Weights of a small mixture-of-experts language model, trained from scratch on English Wikipedia.
Size: 11 layers, width 256, 84.5M parameters.
Experts: 240 SwiGLU neurons an expert, 2 picks a token, a sigmoid router.
Training: a variant of SOAP for the experts, 412M tokens, 3724 steps.
Below are experts of layer 3 (counted from 0) of a mixture-of-experts language model. Rows are named router (the router's row for the expert), down (a neuron's output weights, with its number) and show model dimensions 0-255. Each number is 200 + 20 x the weight over its row's rms, rounded and kept within 0 to 999.
After each expert's rows: a language model's description of what the expert responds to. This comes from a sample of Wikipedia text that the model never trained on.

# expert 36
router,194,174,190,198,188,200,204,197,192,199,206,185,186,195,200,198,190,179,234,211,177,232,206,146,195,214,199,227,214,248,189,182,215,198,180,173,185,203,176,206,203,195,156,217,189,201,191,226,223,202,219,214,211,200,179,201,200,242,190,249,219,174,164,187,168,248,173,200,201,181,204,197,183,187,201,211,204,186,222,264,222,210,200,195,206,211,184,167,168,174,241,192,187,230,208,208,131,198,192,193,217,204,193,203,189,231,207,169,196,199,216,201,210,185,210,216,201,189,176,206,185,189,204,187,190,241,187,222,202,224,211,211,219,213,200,196,209,200,196,207,257,203,237,198,210,236,216,215,222,205,209,170,222,182,172,187,211,230,192,182,212,213,248,200,195,164,202,185,165,192,202,174,203,201,233,194,211,193,200,181,224,203,200,204,198,179,212,176,192,252,193,186,207,192,225,203,205,209,207,198,211,215,231,213,185,177,192,237,198,207,192,216,200,199,180,188,199,233,172,213,233,180,205,229,192,185,199,196,200,181,200,177,176,221,180,257,191,227,203,226,152,191,184,209,212,222,217,203,210,209,208,226,208,203,215,229
down0,242,150,199,196,198,184,226,186,166,171,170,205,172,207,243,160,202,206,184,236,230,196,190,207,169,217,188,192,196,228,168,197,200,143,198,182,221,215,197,231,187,214,189,215,231,233,193,220,204,159,181,193,194,212,221,206,175,193,182,192,184,177,180,204,202,185,200,244,226,218,209,174,186,196,180,201,195,200,186,208,210,223,217,202,176,211,212,177,185,215,196,233,192,218,191,227,201,209,192,211,210,192,195,213,170,157,202,197,205,197,190,191,165,206,203,196,205,171,181,173,196,203,206,188,163,211,195,179,203,204,201,231,228,175,172,194,194,192,240,216,201,225,226,174,172,164,165,199,195,202,183,193,207,181,184,182,201,224,198,229,194,184,202,220,223,214,227,193,160,181,211,223,229,198,238,198,189,191,190,185,213,200,200,195,190,234,202,197,208,172,207,215,211,201,208,210,184,186,219,243,164,208,234,208,206,206,217,205,220,178,215,184,190,223,190,172,196,176,180,169,217,168,190,209,193,219,171,193,205,216,180,243,205,190,211,213,176,223,207,218,228,183,222,245,210,213,188,191,142,206,234,219,215,196,175,218
down1,212,225,208,182,224,263,229,192,199,214,178,220,206,226,225,219,224,217,181,221,216,172,201,204,157,200,175,184,188,212,205,211,214,217,193,140,203,214,169,208,201,199,179,248,232,233,219,197,180,186,226,198,216,205,214,173,227,219,166,175,213,199,171,192,235,167,194,197,186,180,159,179,225,212,176,193,175,204,229,186,190,208,181,216,169,191,214,227,233,190,184,201,217,184,214,194,193,181,204,219,187,152,218,218,187,205,189,208,140,220,190,211,191,219,187,190,202,218,184,180,209,183,204,174,197,226,226,191,199,172,202,190,232,225,209,199,184,177,199,253,167,219,194,178,175,195,188,200,190,178,227,193,220,213,238,206,209,212,193,187,184,177,186,180,201,228,211,214,218,213,230,198,200,224,194,206,183,179,188,187,210,219,185,214,237,200,195,207,208,209,166,200,191,215,200,186,200,194,169,210,191,243,183,164,205,172,217,185,213,189,205,201,209,204,200,231,196,212,191,204,192,191,193,188,181,172,187,197,166,196,189,176,173,221,183,179,216,186,200,176,183,228,216,221,194,178,242,231,205,237,229,211,196,218,192,188
down2,189,174,190,220,199,191,206,196,207,213,191,174,221,197,215,180,204,209,213,205,185,209,154,212,197,214,206,203,211,226,207,194,187,213,191,189,222,204,216,208,167,210,202,210,213,198,152,179,182,243,177,205,176,200,238,177,190,182,202,172,204,172,215,178,191,184,222,250,237,213,214,216,184,196,200,165,210,200,235,213,199,194,198,187,203,190,208,162,204,201,204,183,219,176,196,214,222,221,168,224,185,188,170,215,218,161,180,222,241,190,207,174,180,195,219,210,231,195,232,231,171,164,177,218,186,220,213,156,201,192,206,214,198,192,164,210,185,181,195,196,153,178,201,185,184,218,184,209,221,172,204,208,212,192,204,211,199,227,192,221,194,208,191,166,193,214,191,162,234,222,194,183,181,232,218,216,227,176,217,192,172,191,194,217,203,182,251,161,221,235,202,183,159,223,248,194,204,166,187,184,207,194,195,202,202,175,203,195,160,162,191,196,201,177,202,196,182,180,202,167,185,209,177,190,164,196,172,235,201,207,202,219,208,209,233,211,171,211,193,197,177,230,189,198,216,183,209,178,190,218,216,183,180,188,219,238
Description: Full stops ending sentences, often fused to word endings (s., ed., ).), plus dots inside website addresses like www.

# expert 7
router,188,196,200,207,168,219,135,183,101,215,209,208,191,212,206,204,191,188,180,140,196,235,209,206,234,187,200,226,216,203,217,203,211,193,220,193,180,173,225,214,217,202,189,200,195,214,217,153,218,182,203,200,209,185,205,213,189,238,215,212,199,179,201,205,207,165,180,174,180,189,202,208,227,210,215,184,170,217,171,216,213,221,215,199,219,193,192,189,187,216,196,179,185,218,211,195,193,197,193,200,218,223,178,181,215,235,175,206,196,191,181,219,190,192,183,208,199,188,208,204,182,185,191,210,198,197,216,258,229,194,191,184,193,135,212,252,180,190,199,196,180,189,201,210,200,231,207,206,176,218,197,226,139,196,231,213,192,204,196,223,163,205,208,188,175,220,189,207,170,190,198,185,183,186,201,195,196,211,201,204,235,179,202,200,186,205,189,199,173,191,206,174,171,231,178,199,190,223,203,186,206,203,195,204,196,167,204,178,218,202,201,193,198,195,219,213,198,183,202,193,240,210,220,205,167,157,217,201,219,227,146,176,191,185,184,187,199,172,180,186,164,196,193,181,214,199,211,176,201,210,200,181,213,169,233,202
down0,201,209,179,197,220,206,182,195,175,182,218,236,166,191,187,186,188,219,212,184,233,175,199,173,236,215,223,191,192,230,207,191,210,218,234,215,218,213,239,233,242,201,180,215,208,225,205,207,226,213,202,258,159,217,202,209,192,180,183,174,182,222,212,187,182,188,171,206,190,178,212,219,192,197,208,197,171,193,221,242,205,182,224,191,165,210,206,206,187,184,211,170,209,216,206,197,249,157,230,190,244,206,203,234,191,186,192,177,202,217,195,216,186,171,197,214,236,183,197,224,169,175,188,181,202,207,201,173,198,186,224,206,191,201,184,222,215,177,195,199,173,208,171,183,211,196,190,227,164,220,184,199,191,204,204,195,207,225,189,189,226,215,232,163,170,217,205,197,189,199,194,181,230,166,228,179,198,172,186,214,146,180,191,198,229,205,223,214,188,176,187,209,200,223,216,250,185,193,182,206,203,227,214,180,235,223,193,195,178,217,171,201,182,217,202,191,225,185,222,181,187,212,173,212,202,187,207,170,212,185,191,202,181,223,192,205,217,200,213,214,225,171,145,182,220,224,217,194,181,229,206,206,183,180,206,186
down1,203,202,240,218,199,194,229,235,169,201,229,179,216,160,183,217,207,177,210,209,214,192,188,187,219,230,209,166,211,218,220,203,168,193,215,171,175,206,179,199,202,190,216,218,213,199,196,204,208,207,199,209,199,200,182,164,202,226,199,206,200,184,228,210,214,188,194,192,224,188,197,234,200,182,205,222,186,190,187,200,200,200,184,209,184,224,203,176,213,231,246,202,208,189,218,189,190,212,206,208,199,232,192,215,216,237,213,186,171,212,206,213,190,189,184,203,180,196,226,183,203,214,201,225,184,209,211,207,192,214,190,198,207,178,182,171,193,196,194,185,168,240,173,234,215,212,204,210,230,199,215,207,199,210,173,211,216,217,210,209,221,191,173,175,175,180,203,179,180,148,230,208,210,226,192,237,216,148,211,250,220,259,183,163,199,180,180,202,190,219,180,217,219,196,198,193,242,224,146,228,204,204,141,232,179,183,216,190,198,203,221,212,205,179,187,219,233,194,192,230,220,233,175,163,175,165,188,218,225,201,206,195,174,193,174,188,211,191,206,247,180,173,191,182,223,193,185,199,163,193,198,211,211,189,184,210
down2,213,164,199,173,178,201,203,199,197,210,189,180,184,195,234,227,184,252,239,204,204,183,192,207,197,221,173,222,170,248,209,185,180,166,211,219,218,210,153,216,193,219,178,208,211,199,203,212,186,210,167,226,194,188,173,164,233,207,216,197,225,184,232,179,215,190,202,200,241,212,224,217,182,207,197,220,239,226,196,220,182,210,182,206,219,214,202,194,199,204,170,227,204,220,204,205,236,210,201,228,212,172,212,188,202,207,197,207,172,186,174,199,201,200,198,195,211,157,230,243,225,180,228,184,180,202,229,215,228,224,243,214,190,214,202,209,223,181,210,203,183,213,205,217,203,168,179,212,207,203,220,188,212,184,203,207,203,206,192,186,219,228,222,173,203,180,175,224,179,233,204,208,201,207,240,186,214,190,214,156,184,178,226,205,207,218,209,215,181,227,179,218,180,180,189,216,203,214,161,199,230,206,235,196,203,176,214,219,199,228,190,186,184,166,214,189,205,167,218,223,213,182,194,178,204,217,217,192,193,198,192,206,201,225,212,219,215,245,240,182,187,193,230,199,180,227,205,209,200,222,234,226,157,191,202,152
Description: Opening parentheses fused with a following digit or capital, as in (1, (19, (S, in lists, dates and sports tables; also medal.

# expert 2
router,196,205,178,246,186,215,207,216,188,224,222,205,193,201,199,194,188,183,216,227,202,198,220,197,216,221,228,223,189,203,234,208,234,209,190,199,201,188,205,210,229,171,187,222,190,196,222,192,231,170,184,218,200,211,178,250,200,219,217,209,223,209,230,198,186,205,161,179,207,221,187,162,191,238,198,196,168,195,192,196,207,235,192,215,173,213,204,243,199,161,204,167,189,189,190,215,211,189,222,219,189,185,189,215,189,198,196,234,207,191,187,220,208,229,181,198,229,219,202,200,146,193,184,204,190,177,207,231,201,186,181,226,191,128,220,221,220,179,194,207,192,189,218,214,257,225,209,178,193,204,187,185,185,200,193,221,203,228,185,228,174,188,207,206,218,245,198,196,204,191,194,190,200,216,223,205,216,235,201,219,215,205,203,200,182,228,208,176,179,225,220,186,178,216,176,227,203,224,208,186,203,172,180,204,191,178,191,224,198,218,214,208,198,184,188,211,182,169,180,207,203,172,193,243,178,180,189,160,210,195,120,188,239,186,189,220,197,204,200,179,167,189,199,181,197,203,214,227,211,210,218,201,233,217,219,179
down0,217,216,180,208,188,167,197,191,215,171,211,222,167,191,180,227,213,246,183,204,173,195,198,167,191,182,193,187,172,238,187,183,209,232,191,207,199,219,177,199,237,184,229,181,204,231,197,163,185,201,205,177,181,218,184,122,181,191,206,213,181,201,191,197,247,175,200,189,217,184,196,214,183,235,184,163,205,205,192,206,203,183,218,215,199,210,191,180,233,192,186,221,202,204,193,196,189,208,203,203,155,182,166,179,209,202,188,166,188,190,202,187,185,195,228,201,177,205,204,187,232,204,202,211,220,199,197,178,219,177,188,194,198,164,234,214,191,208,200,189,172,154,197,219,154,201,232,195,215,180,195,192,149,217,186,196,187,213,213,204,236,205,181,198,185,193,182,201,183,210,177,214,182,153,185,242,184,199,234,180,182,211,179,216,169,185,199,184,223,205,208,235,192,199,208,196,204,233,180,209,159,220,177,194,213,217,196,176,199,209,177,196,209,238,167,205,172,189,187,162,198,203,185,176,203,199,211,184,219,198,192,212,198,195,205,170,226,196,206,224,198,206,165,212,172,149,196,167,176,200,180,215,212,193,215,177
down1,191,217,189,192,176,189,205,204,213,201,203,246,187,213,201,186,204,199,204,235,196,205,209,218,172,192,173,207,205,185,193,247,223,197,178,175,173,213,180,225,197,154,173,197,230,222,194,197,211,208,165,223,224,217,156,172,203,181,211,176,179,238,209,167,242,211,193,219,223,245,181,194,208,182,201,188,211,236,194,226,246,182,195,208,210,195,196,220,203,171,158,231,210,224,230,199,202,163,204,231,198,179,170,182,237,205,156,209,204,209,181,216,177,222,213,221,188,221,189,215,179,181,212,245,169,192,197,199,189,194,215,191,213,194,193,177,186,183,186,228,171,227,196,244,205,191,219,236,217,182,210,183,201,176,218,211,239,191,209,185,184,190,208,195,178,223,184,188,223,196,172,189,217,206,188,210,196,203,209,216,207,197,176,189,176,198,206,171,196,243,228,204,207,176,203,176,187,153,166,201,195,227,199,177,185,224,213,171,232,192,206,200,204,192,215,190,205,182,183,231,200,201,191,180,171,237,171,167,192,206,211,234,219,202,182,204,196,200,231,199,218,187,179,202,205,197,203,196,212,209,216,228,201,225,201,240
down2,197,204,210,255,192,226,178,194,228,147,207,206,230,194,177,222,195,231,198,202,165,239,228,196,228,190,169,235,218,195,212,128,183,192,208,173,184,243,186,197,193,196,222,220,184,205,209,196,207,213,237,258,193,186,198,200,205,209,183,237,208,177,209,201,199,211,209,187,205,197,210,200,204,195,211,172,210,168,228,232,184,262,187,176,196,214,193,211,209,194,224,202,211,226,212,181,239,227,181,203,179,200,206,176,238,203,220,196,178,188,205,197,198,234,197,234,192,199,208,192,207,193,203,185,223,209,205,187,208,181,190,238,188,212,180,201,182,241,219,172,202,188,202,167,242,194,199,240,188,223,176,197,206,207,197,211,173,173,240,197,217,183,201,173,211,192,177,233,207,233,163,197,215,202,204,221,214,208,201,194,217,198,185,178,195,156,199,248,211,197,215,171,182,207,210,193,217,174,214,197,199,238,180,201,202,202,210,224,181,175,234,199,189,218,193,211,185,191,186,226,192,188,244,208,208,198,217,202,207,194,228,216,185,205,221,171,213,195,196,192,184,179,178,208,191,200,186,201,208,206,225,186,200,191,229,199
Description: Capitalized name words in titles, places and institutions, such as University, John, York, Governor, Baron, County, Minister.

# expert 12
router,184,183,185,218,210,211,191,207,205,206,230,216,202,210,191,175,198,220,209,191,217,205,176,208,226,270,202,219,191,197,227,210,224,220,207,187,227,197,225,210,209,201,197,209,180,198,196,168,194,194,221,198,192,204,179,251,190,227,174,234,178,178,210,208,195,203,204,200,227,207,188,175,240,230,224,201,170,160,205,206,214,223,198,205,234,224,176,267,219,220,204,194,189,196,205,198,226,196,195,234,204,211,209,209,211,194,205,188,191,182,132,147,195,218,223,216,214,222,187,198,184,217,181,189,194,169,207,198,217,202,166,221,188,151,200,222,196,170,213,184,184,199,213,215,242,194,197,175,202,191,146,222,194,164,212,198,181,203,204,203,184,201,213,200,194,241,211,176,214,180,196,193,194,206,234,195,197,220,205,222,196,204,177,196,173,251,192,209,178,197,198,203,165,205,183,210,185,216,214,164,189,199,190,208,219,161,209,202,202,216,201,232,227,181,171,212,207,186,201,189,218,189,207,200,214,201,202,160,208,243,151,194,237,199,196,221,191,183,191,243,200,180,197,167,198,206,208,239,213,210,198,194,201,189,193,195
down0,243,171,201,228,224,221,214,225,180,200,214,198,200,198,197,186,155,184,200,209,178,189,208,221,199,200,214,192,203,210,183,221,217,241,189,190,190,195,196,180,181,196,219,184,203,184,188,156,219,208,214,193,192,196,217,156,183,186,205,189,174,204,235,177,226,211,180,178,203,203,209,217,178,205,224,222,173,229,209,198,165,203,226,170,192,215,199,197,223,196,212,229,186,214,207,204,208,183,183,220,181,203,235,159,221,183,179,194,211,208,228,212,199,235,195,231,171,215,210,201,173,174,189,200,177,211,208,243,237,189,184,187,206,214,216,193,207,197,204,209,207,173,191,186,202,192,214,218,237,191,178,202,209,236,189,217,190,172,207,211,184,174,223,182,193,227,176,191,174,218,184,151,213,197,215,197,201,206,181,210,151,202,212,222,164,191,221,210,177,230,208,226,176,221,204,170,156,226,190,210,202,226,207,248,205,203,157,202,218,229,193,209,164,210,189,172,223,173,164,210,199,206,197,201,198,225,203,177,222,195,183,204,160,176,225,182,163,201,215,229,214,191,203,187,179,215,180,216,249,168,198,239,221,203,178,193
down1,210,222,211,199,199,209,220,189,188,194,192,166,167,154,203,209,215,172,190,219,195,210,191,237,191,213,180,225,221,204,208,209,172,206,184,139,212,181,209,238,171,209,215,215,168,221,198,201,185,194,214,212,224,178,185,176,211,221,191,230,215,200,214,222,193,198,175,196,190,195,212,174,234,223,209,198,191,205,200,197,218,190,181,167,151,183,196,195,214,225,194,200,192,190,153,158,224,184,186,210,183,226,207,213,200,237,207,199,211,206,200,213,181,164,188,191,219,226,165,183,231,252,232,226,198,235,181,193,200,173,201,220,214,224,222,210,198,218,200,211,198,201,206,216,208,180,205,191,205,158,218,192,222,205,185,183,195,240,194,178,188,168,180,224,211,203,210,172,179,190,230,195,204,229,217,173,200,217,199,202,158,223,186,144,193,196,222,210,227,196,163,164,178,207,201,192,202,185,226,187,186,233,245,202,213,212,210,193,190,140,180,206,210,216,206,207,231,196,188,155,207,184,186,214,196,204,183,183,194,194,224,206,200,179,171,195,208,241,201,215,219,217,196,189,169,192,178,170,181,208,226,199,199,186,203,201
down2,212,207,176,184,231,209,193,174,202,202,183,224,229,192,190,214,204,216,206,215,176,197,151,199,205,211,182,194,201,200,230,174,228,199,205,210,202,223,207,192,206,191,169,204,169,203,186,186,172,197,232,178,184,218,212,214,227,183,171,218,199,226,203,192,201,197,183,213,225,205,198,182,195,202,205,153,176,151,201,226,213,176,177,203,189,231,195,211,244,168,219,229,203,208,205,186,212,213,224,244,193,210,214,217,197,213,179,212,177,213,204,186,207,197,219,217,187,204,216,181,195,216,183,218,224,225,177,185,234,207,184,211,222,207,172,198,176,191,203,204,217,166,184,217,191,184,213,167,159,206,169,180,189,215,214,164,168,194,235,206,190,217,204,186,177,191,180,174,232,213,202,199,194,202,203,166,196,237,203,183,163,179,186,255,211,158,197,208,186,239,188,178,204,207,197,229,202,215,161,181,193,188,198,177,203,219,198,182,201,209,198,212,201,204,183,209,218,199,228,219,190,183,231,184,206,198,213,164,207,202,233,225,201,161,218,195,197,220,201,184,186,195,172,212,230,138,169,194,233,185,180,187,242,156,163,191
Description: First pieces of given names, surnames and place names, e.g. William, Robert, Benn(y), Rob(les), Mac, Santiago, often in lists or credits.

# expert 5
router,190,185,198,195,202,215,213,207,210,213,223,194,159,185,206,205,196,200,195,209,188,199,227,209,171,209,192,202,216,197,208,191,162,212,216,204,226,182,186,206,173,205,205,205,195,178,192,238,196,227,194,205,174,200,204,202,204,207,186,192,206,214,215,183,219,226,216,180,221,164,207,230,205,176,212,176,196,178,181,204,224,246,226,209,194,202,214,198,211,194,219,195,212,202,195,197,180,136,207,200,197,218,204,220,204,218,171,188,204,214,238,218,210,250,212,200,189,197,195,201,207,182,196,200,199,232,204,212,178,208,195,256,165,214,202,227,184,190,199,200,199,163,183,204,198,220,210,207,195,200,149,226,214,177,220,180,235,217,197,236,236,212,195,192,184,153,201,181,188,225,188,186,209,191,191,184,202,194,191,217,246,220,192,187,214,210,202,222,203,241,183,195,179,219,217,199,237,198,202,202,218,274,248,204,167,222,200,181,225,219,145,224,217,183,230,200,179,205,204,164,208,199,210,194,199,181,178,232,201,177,182,173,166,225,189,196,205,208,180,245,210,211,201,242,187,216,229,209,180,243,182,202,191,217,222,182
down0,206,203,224,204,219,171,196,175,177,224,220,233,214,229,220,215,238,191,228,213,199,207,199,272,184,220,193,207,175,203,216,199,175,208,174,202,193,216,206,185,210,197,186,189,204,215,184,166,221,194,218,155,196,185,222,208,176,190,229,177,195,205,213,223,185,192,187,180,202,208,183,183,225,194,190,196,194,194,207,200,203,194,217,213,197,230,194,191,191,206,221,201,203,212,183,182,215,181,197,190,191,207,237,213,215,173,219,175,239,226,215,220,212,182,199,220,218,177,213,197,212,152,227,195,189,235,197,194,164,186,202,165,248,181,255,212,184,195,178,169,201,176,236,211,199,220,192,179,233,194,208,205,175,191,204,206,192,188,200,195,208,155,201,167,194,195,180,190,213,184,210,218,243,181,210,189,209,236,236,200,153,199,198,202,167,234,233,221,195,175,198,172,177,229,184,221,200,224,201,186,221,176,195,184,200,239,220,184,167,194,199,207,222,192,219,242,204,183,176,202,209,212,178,180,195,199,215,180,250,217,169,215,158,203,230,208,204,220,209,210,211,192,243,177,206,186,174,214,194,221,198,183,202,209,210,199
down1,211,222,190,217,197,166,165,167,180,228,186,195,207,186,213,182,217,227,231,193,206,213,205,183,197,222,165,191,228,179,180,211,180,203,175,228,197,185,222,170,179,219,212,184,224,220,205,235,191,181,173,162,202,198,226,206,189,234,193,198,184,208,182,217,219,179,217,207,199,205,206,210,182,197,194,232,196,181,174,201,204,178,189,222,204,200,228,218,176,241,194,193,190,183,186,185,197,207,196,184,223,196,231,193,193,187,198,218,193,197,216,153,189,189,203,216,183,218,226,194,222,208,182,190,181,205,217,173,216,175,202,240,216,212,209,177,214,176,212,226,220,216,200,200,167,220,191,220,204,224,248,170,253,261,226,178,192,203,197,198,214,219,218,222,198,193,173,216,202,205,177,188,224,216,203,179,208,176,182,216,254,206,187,226,204,196,201,213,173,206,202,214,263,222,231,171,192,206,224,198,177,208,231,212,193,199,205,200,182,246,205,171,220,216,173,209,208,186,202,211,191,215,200,213,226,196,188,239,223,231,229,210,190,172,201,214,198,225,209,218,188,165,188,245,179,178,230,187,197,193,196,193,224,218,228,223
down2,228,206,232,231,180,224,171,206,181,232,187,183,196,191,205,200,180,177,183,206,203,175,218,184,197,219,209,217,198,199,220,179,166,192,204,192,189,180,214,192,191,229,232,238,226,222,214,205,200,220,202,213,191,206,214,225,234,175,227,161,176,187,187,195,214,229,189,226,180,189,212,211,206,208,195,219,205,191,203,168,216,197,209,216,206,181,167,198,196,212,207,183,177,202,184,159,220,218,222,213,225,179,193,222,203,207,177,194,207,197,199,187,173,157,214,194,201,191,142,220,183,217,213,213,230,175,205,235,221,215,163,123,192,179,191,231,211,166,200,175,159,207,209,176,191,196,207,207,197,169,179,237,178,182,175,198,175,195,177,211,233,204,232,165,204,214,208,198,202,223,211,187,214,204,208,190,178,191,178,176,218,181,178,171,205,195,218,185,236,219,172,198,210,205,203,191,197,227,208,180,209,247,216,220,224,178,178,198,172,224,182,198,161,204,206,207,186,197,189,179,220,217,175,194,170,208,174,230,216,228,207,201,204,209,203,224,241,202,237,188,205,225,160,192,202,170,215,187,205,210,207,177,184,183,190,196
Description: Short lowercase pieces inside longer words, often after a prefix like re or in, as in Res-ol-ute, curric-ul-um, d-erm-atitis.

# expert 26
router,188,178,201,180,201,195,175,141,168,202,182,240,159,197,165,199,168,169,243,183,196,248,190,170,208,169,217,181,175,207,184,208,196,190,171,160,213,212,172,189,189,230,221,202,178,201,197,212,178,159,204,189,193,177,161,193,193,198,202,214,219,226,241,198,201,207,190,196,181,188,188,185,232,180,190,202,201,214,197,188,176,230,209,240,204,224,199,224,193,233,186,185,187,211,182,212,179,180,214,191,209,214,218,222,204,216,167,170,193,156,213,203,186,192,205,200,189,173,197,210,226,191,205,195,166,212,214,227,190,196,185,214,185,201,212,183,180,205,177,181,184,208,222,205,237,182,237,212,206,213,219,193,214,164,201,200,197,237,190,183,170,195,257,222,209,226,191,209,205,201,193,188,234,206,228,203,209,201,182,200,228,216,232,198,178,212,197,212,178,190,203,222,173,220,232,197,246,197,205,176,200,167,210,197,210,190,210,256,214,205,191,191,203,195,224,229,211,179,168,207,214,211,193,198,214,202,220,174,187,211,184,178,176,172,191,227,189,183,243,199,187,213,197,212,200,212,208,168,247,196,189,225,183,203,204,211
down0,201,178,185,193,192,193,215,192,209,212,183,192,210,191,204,226,216,207,221,208,173,231,190,215,156,194,182,200,197,169,156,207,156,188,231,206,222,214,179,179,167,178,197,184,193,225,184,212,190,162,184,175,168,212,227,199,171,234,197,199,194,212,245,186,195,215,207,202,187,215,195,211,177,193,196,162,206,221,194,206,207,197,223,240,205,197,206,238,235,169,200,195,224,218,219,191,187,207,215,160,195,194,217,199,225,203,181,195,205,217,218,218,223,212,231,198,186,205,218,210,180,184,177,159,210,209,204,210,197,236,205,192,228,182,168,185,171,185,174,176,177,216,195,199,211,240,178,186,209,233,218,195,184,181,192,190,198,206,202,177,160,172,207,226,199,180,156,152,167,204,199,188,180,221,207,189,193,201,203,193,199,214,187,246,157,177,187,151,172,217,250,186,195,210,208,210,203,199,239,208,166,219,189,201,196,194,220,227,193,182,215,195,208,192,178,214,204,205,175,205,217,202,247,217,200,193,223,198,181,204,166,222,234,169,184,206,184,209,236,221,192,209,188,199,192,223,234,192,187,181,211,210,226,202,232,220
down1,207,216,178,164,179,183,159,239,232,177,185,182,209,168,187,190,204,205,210,221,188,206,231,225,208,198,212,183,231,195,204,202,241,186,205,165,211,225,200,199,193,179,200,222,227,199,189,228,201,239,197,228,161,190,201,225,189,200,221,209,211,172,202,154,186,210,222,174,208,206,220,196,186,189,196,169,228,200,180,209,183,210,202,211,214,173,250,182,255,189,215,193,206,203,182,210,179,211,224,215,195,184,193,199,166,204,204,251,159,199,198,167,217,192,220,182,196,186,206,158,237,198,216,201,206,218,191,178,223,176,185,205,245,223,194,169,196,183,224,160,201,216,218,217,173,199,216,212,189,170,180,205,212,199,210,180,212,225,191,197,229,182,200,198,180,190,204,219,192,215,175,183,183,223,214,188,216,204,201,193,175,219,217,176,200,176,191,210,188,172,221,195,156,185,241,187,200,213,228,227,189,184,194,161,220,187,196,215,214,183,208,203,187,186,162,205,152,168,184,201,176,207,215,203,193,190,167,197,205,221,210,205,204,143,191,203,208,222,177,221,212,210,204,191,204,212,239,230,200,218,192,218,203,197,165,197
down2,200,224,183,194,218,234,202,182,251,175,211,209,184,207,175,179,215,213,193,222,191,181,172,186,195,174,184,206,189,200,196,209,194,218,188,196,175,193,153,220,182,203,213,204,194,177,185,189,183,204,181,216,177,171,194,187,201,220,169,200,205,209,195,202,187,184,259,169,207,234,157,200,201,203,180,179,178,181,213,243,192,201,249,205,207,192,204,185,226,192,200,202,196,196,200,204,209,203,254,190,214,231,194,197,199,212,233,167,155,188,191,215,213,256,208,192,242,232,177,199,177,193,165,180,227,219,208,208,185,192,189,202,169,206,188,186,208,209,210,195,213,187,217,205,228,233,188,227,203,214,240,225,158,178,178,191,200,195,193,191,184,202,236,197,225,204,205,164,198,189,190,192,203,215,206,191,179,230,237,208,212,216,202,180,237,185,195,199,195,238,202,218,215,192,177,197,207,203,215,208,190,189,216,212,196,210,208,208,179,252,228,182,225,221,197,197,198,200,181,200,240,230,187,195,142,218,196,219,194,223,182,196,179,224,238,209,200,208,198,229,159,214,202,220,191,192,189,183,228,196,170,217,214,219,221,234
Description: Pieces following a word's first letter or syllable inside lowercase words, such as re in created, rit in Critics, apt, let.